Below are experts of layer 4 (counted from 0) of a mixture-of-experts language model. Rows are named router (the router's row for the expert), down (a neuron's output weights, with its number) and show model dimensions 448-511. Each number is 500 + 40 x the weight over its row's rms, rounded and kept within 0 to 999. Numbers have three digits each.
Before each expert's rows: a language model's description of what the expert responds to; "comes before" lists some tokens at least twice as common just after its tokens as in all text. This comes from a sample of Wikipedia text that the model never trained on. Tokens count by the router's weight.

# expert 8
Description: Past participles, predicates
comes before: " by", " in", " to", ".", " as", ","
router:602494556526489513506473448505521454483571526497491529557514435472516490489463520474474449593575464448527439516486512532450522527491584520572490443533526549463534586520532499554485453490494484
down0:497504479465478439465508446503417439516551515517487524477488474541562458472444530529520477519503488520447434517544461500426496660505425501421437484531462487489471489507537442398477507533523533
down1:495546476481475588513548522583451538483444514508489406575521474584557580492521484503410550495520519459452493512494552538506529561437486479530459457498522501477515488512438457530506573517485486
down2:463489403552499482515438457483523470558484433442469490435496512395475484453480439552509551420497455516456541510429508432561480490482484509518461517473490529565481496453451537511487492588581464
down3:413500497453557473515473498517513460434519489548452494513550511511550483532500485477563555494467484488457433500511485474522442504437440510498540561491440471534538491423579442495526518575472495
down4:512468506495525500508529414561507497511437511540448530538456522491481487504492488436501556531452480481456518497488531540413556505452527537501563469511475486465501541483516560477575408485527464
down5:506467523509479443476461515517514487479491428515541504511569460571436515493520471452602481468488467446571416588520487490445490547485473508482428516535565485546526518502371432504534513471462468
down6:528501497513478464526585449517528527512478577503440529499551543484514499521458505561556507519501500516443449546549514503518447486504573445475522494514450435515527416479481489444503501547521464
down7:457451489547469506456503580511527563520487467521477530511498456399550472483476451545457518432478521520500508446541517521477494440524469468484464472509481503509512444502486498569500530486484542
down8:485492480483518462457547438525494516497526444461458451541558444531470561536515535513487516470545464431425421534498529520458480520521464523508472473509436508518519540551546510470481520509519551
down9:485516545444503473433403472504454499539511523567504484448499540500549556406534484477476483472431546570454483519490422495498539533486517566508488491433468477516538478467535499485530489541492537
down10:414519495520459507560474531498573517504460480487521462535570521479471573525491514505442515493556488471533494484529533485508497495443448544504542529533501515526547555402571498483503491516481499
down11:436550418508526445551495549531515487543527517466450477502548556506548420564445459516522547514493429494449500531428491534532493549458476550562494513513447404536595524514548489543515466541547509
down12:468438553580486514504513565458433470613414480483483512517434478545494548534546505510430459480500546550533497560470553524521562510546530479484568505521482561445568525422497411541478468531535485
down13:598549484551503560502457460487515440602436511503561442536518503399509465508540494443483522562491492565439474472462517536525426479458516500452529548526474506517507442505552541538522446435462478
down14:492566451462473490494453505529518498558464502502558474493522506480461501548527524548461565524495546465499476464489526453498549501437508471485512469511499514478496500512452471523546544532458513
down15:499451491457490526500513535523539473517402446471521460557414539484504521517521529468449418446559485559553539510529483557542463439469472500563457437526512475543468506456502493462401437597513484
down16:408553542497480476540480487547465485480507473481514487493497463526459522399576506505562493467456445479537473553502572536522469544443482496525469476503544473491423537513540487483557533518572522
down17:592459500437532515547507495552483508516503452509570455548528421502479539548529440548537493564546548534516520476496446512489555554550490557501511486489513455457499570512481603502465534517556487
down18:510541514471495498512535462507420533464527485374528420491577477546571504557473505551515507480515488486401477445534452537531570552518468558446493474520498463569456486533499521483570476469455456
down19:496465480489465523494479533527450475495576506442480486468542552552493457534546509476546548490514510457471475476499535515559482575558511453518579503475443549402533539502447516505474490567488533
down20:467511474544452592533508529390526461492495471525503495459493484438452518573564448536528563482460511437513513571543488476561499471494494539490547477506594447512485495442457491545481404516442450
down21:480462485528518543483471489499490544432500512485530475418548584513501485488531567495482452481481534577485555469504475518481472486545527466498542499530478524452526563514549428486502435453519477
down22:462471501483480443532460496564504486506511495429516522534430558456480467578475507374509480534516511504552580520448548466479523444557472473506530430535441514494508555477460537537470599502476495
down23:453477470493567498524506508446472392490482534557517560534527509537508438455478487454504548539476541531454472446451493467455465442518490526523540550439516428565474483562541486440441478541517477
down24:537480541502514393437454477500530409494487463487487511502541450495560484534539468458488493547536499487521447479504488527537517521572566513524468498508463453517497579508556469448508498494474509
down25:495577494490478470478478470475411499502589490450435462475537475505493501473458543464525513507509499488572503511553496444572450465471474456494502519527552486471452449538380475450519487628496541
down26:462564474503464532438481444520465543434509541471431451512520491543522513491514527547554572516536521537482434541540473553424512545473378536544515497515504460515553493425532521468541483517476504
down27:452449614473565489528441498490471504505538523547464514499510517525472508456554500495474532459479440500471555557488459446470501521541545453530535427537512518490489497494469487484499521467503566
down28:479612504503486505504520447455506414453457500411488486523531525473522466524469535524517513500518505480433516479518536515526509482553460482421490462496474473547497497549487558428509479552541518
down29:522573554558498481534467514450550458603577531439473451481512563499503483500495549517537523514517437523437507516563482507515596515482474494511497495509483467522549444482524510538448515487522484
down30:575574582528499504490472523482480527497466532469462504563445494448490497507573410510463503485538501442529485512507454517498503507637510391493454513585544515489526587443470452467522547472481481
down31:522541453477504467474526555514494469476538537494434469456513486483513493534474447560528504487474552521517439604494447485493428490451506493458569523489542454483446503502478473516509481497429472
down32:500559558460541507581469495511479440442466479473482543541472518420530490477468471534511548529506422503540474527439564534491545487521600434488462472526523526423578541519468439545507433517490481
down33:549518540460458464421470508450433526447451488478507542466492435464510486547588520463461471512475493515501546566524487480456445547515493526531504509502472456479538522470539558494447577480474446
down34:532472516447560466518511505555523506516488436573496533521487551585527461484498440547509459509443522448486557450468477569437456416508483444531528530541483503449481503445534451596526520521551440
down35:535572468431522466448527470510553582504554534481488447469536411592541551543476522476463536468469509422479506530562592530446465494494451489480538494521494497518477474539520522472590545545492482
down36:465482565525490494533440525533496504465517514456480468455511464472525536477542468480474498463490501542516563517552470518471427548499488525462502518550519454507463548512539485524498466452558352
down37:511491515459456526432543530454470490496508461461414438522539463539555511448488520512528525507555490506481469550439480453468531560578432452476471495502516546491495474536431519451491553540534533
down38:470434542522560473559530513566502517478468469597461417540528540465467513440526579448504523473477478486536534464531525443496475501538521551488433457473492496472461447486512499487486489506458439
down39:524462604497519468448567489519511459519442488557432511554549429480544478492508460553477444536538502543455527497575512516437476523454424575538471522475483475514491535471503516536469524488498546
down40:424435440484521440464539498452522498556542505446398559488526477525475464450456476541513401556563527557494499482545488445494502527543497456429519495537459508553497545557462461483458519522455511
down41:515539580475542547492509465536459447430486475478539461484527487557487499471469460518430550500466512484516499507433488524501395514502484454454546488502456542525531512495529533551455430535484457
down42:508511530560545467542504477528519502481519563539448493538517505519516503425474469487538510544516573440456528539507432507459460506482514490485455440532496441529509537485596529497540547402570474
down43:528485486455480518472534579473464462509482466553465524527479515459488554459435515515511552421567485533444476525442418441471488533481601508506521430517511494536491452500454531516503502484538560
down44:506601563414511492576516513525518531549472458487532542547492438534484477432536521480513487643479553480548513475487560592448516471523577488474439458490506526526440531477484567595582472491557482
down45:468543466500497493498486436468405559527478516504428504473528523505527519570540540474478475455488452460527524429524487458531515501511565530481485531524546521508524565473512543375510503398449536
down46:574492529494455477492428516496501546539545492521520396501502492478580540546513453493457489502537560482563472549489552485435522476544501517423484441485526508494487510442482510475507475543541482
down47:443500440468475480456471543573545523482579494482476507544447471566492492493534430494515522553565506539537551531428485456546560453478475473599482544486435489490486470481537513522488496475435474
down48:485513506535527507551500497468510449486504452543573459542473551412467468493503462521543590482540535436481495561488480448494506514499595449467517542442474503510521474462514409515482518488432506
down49:491461469528508533485499515482448523536476428458519548525495522449511469552549520484437468522472552466544464481534462500533525535582485449516575500514529475512536434484444517486484520504535536
down50:506557538465496513507485477478461493575493542461441577585450500453524517511541464484502513510519466515484556501494519495535514546540500471532535465519545464457537453531482543531549537443485492
down51:460521444492528452485442556422579547526505567567450542456488449511472444515448498537499507455528500494489455434511478435474550528490445524455487408450480500464479521472471527471531565502594481
down52:525507573496518444517514489549589465438464509507512510574481467455508574509521394522474490466521519559532455550553447538486505445477428514574466541443505516513481516422532526462519411498511457
down53:495527496485502500493452473593511561525491494516495480569508501461497561520534530501518523520483421478505442485481510496430489540440559488531467502460494390365474585476442511525431482534496489
down54:536518530450524502523507483475565491555465453545492509498451492440540509516558467504477418524540572480555489519419512544545489477553485472489439498526570545485480488457482504421483477465477461
down55:534489505528439480463579498525472524572493483485535533507504450471450495527575435514458437409461484455481460559427433466548492501449456527502479533465520478443466516522502538441524489506563477
down56:428524446496487587544502541454456539475459493424491513541503530466450426512494504552521556524511417487437476521583482518489464522475505481498548540524547477468503427506387511548488556470554468
down57:538515481479401487603552585502497497489502447551479474478535507506521527504468412458474519565502535447504483492569474456483447467507461549431471425467490482436470508482495594442517511536502506
down58:440453487424439472525545445505446494431477541476564425467536529403485479500442518487532420468427527559478501466535470494458446490427545553413472543438501496515517473482475477546495476502486536
down59:481587508540407495537438532493529482448505536430440490544460464579434487487463491493493526441533525471493481510516473519495472530507455507439486563580450503537536545554473521492526519518515647
down60:490526479474571505483484523487524518609466515444448567525509489521476494532417548523438555559505472490465443473522531541440484487543445528536503534533537488536433531572414492592504510501447513
down61:510531447562498464444464516514463486512494487435462500553494496567473539443478488477514540515534450484428489512473463522514493511403587497502470537462462483502522503487523469538495519492462513
down62:556502469551496474525493518510472472458449471442474483419496527563545494462459464478479562472461517479499446457508417532488473513499520513482435532460578508433422546436538497459495473429553493
down63:534610527543507538522482469539530524541565466474462498578541460452542457519536567461449520575522464490538527480525497522481466529540559427497473493539560496455512591531471437553503537507499476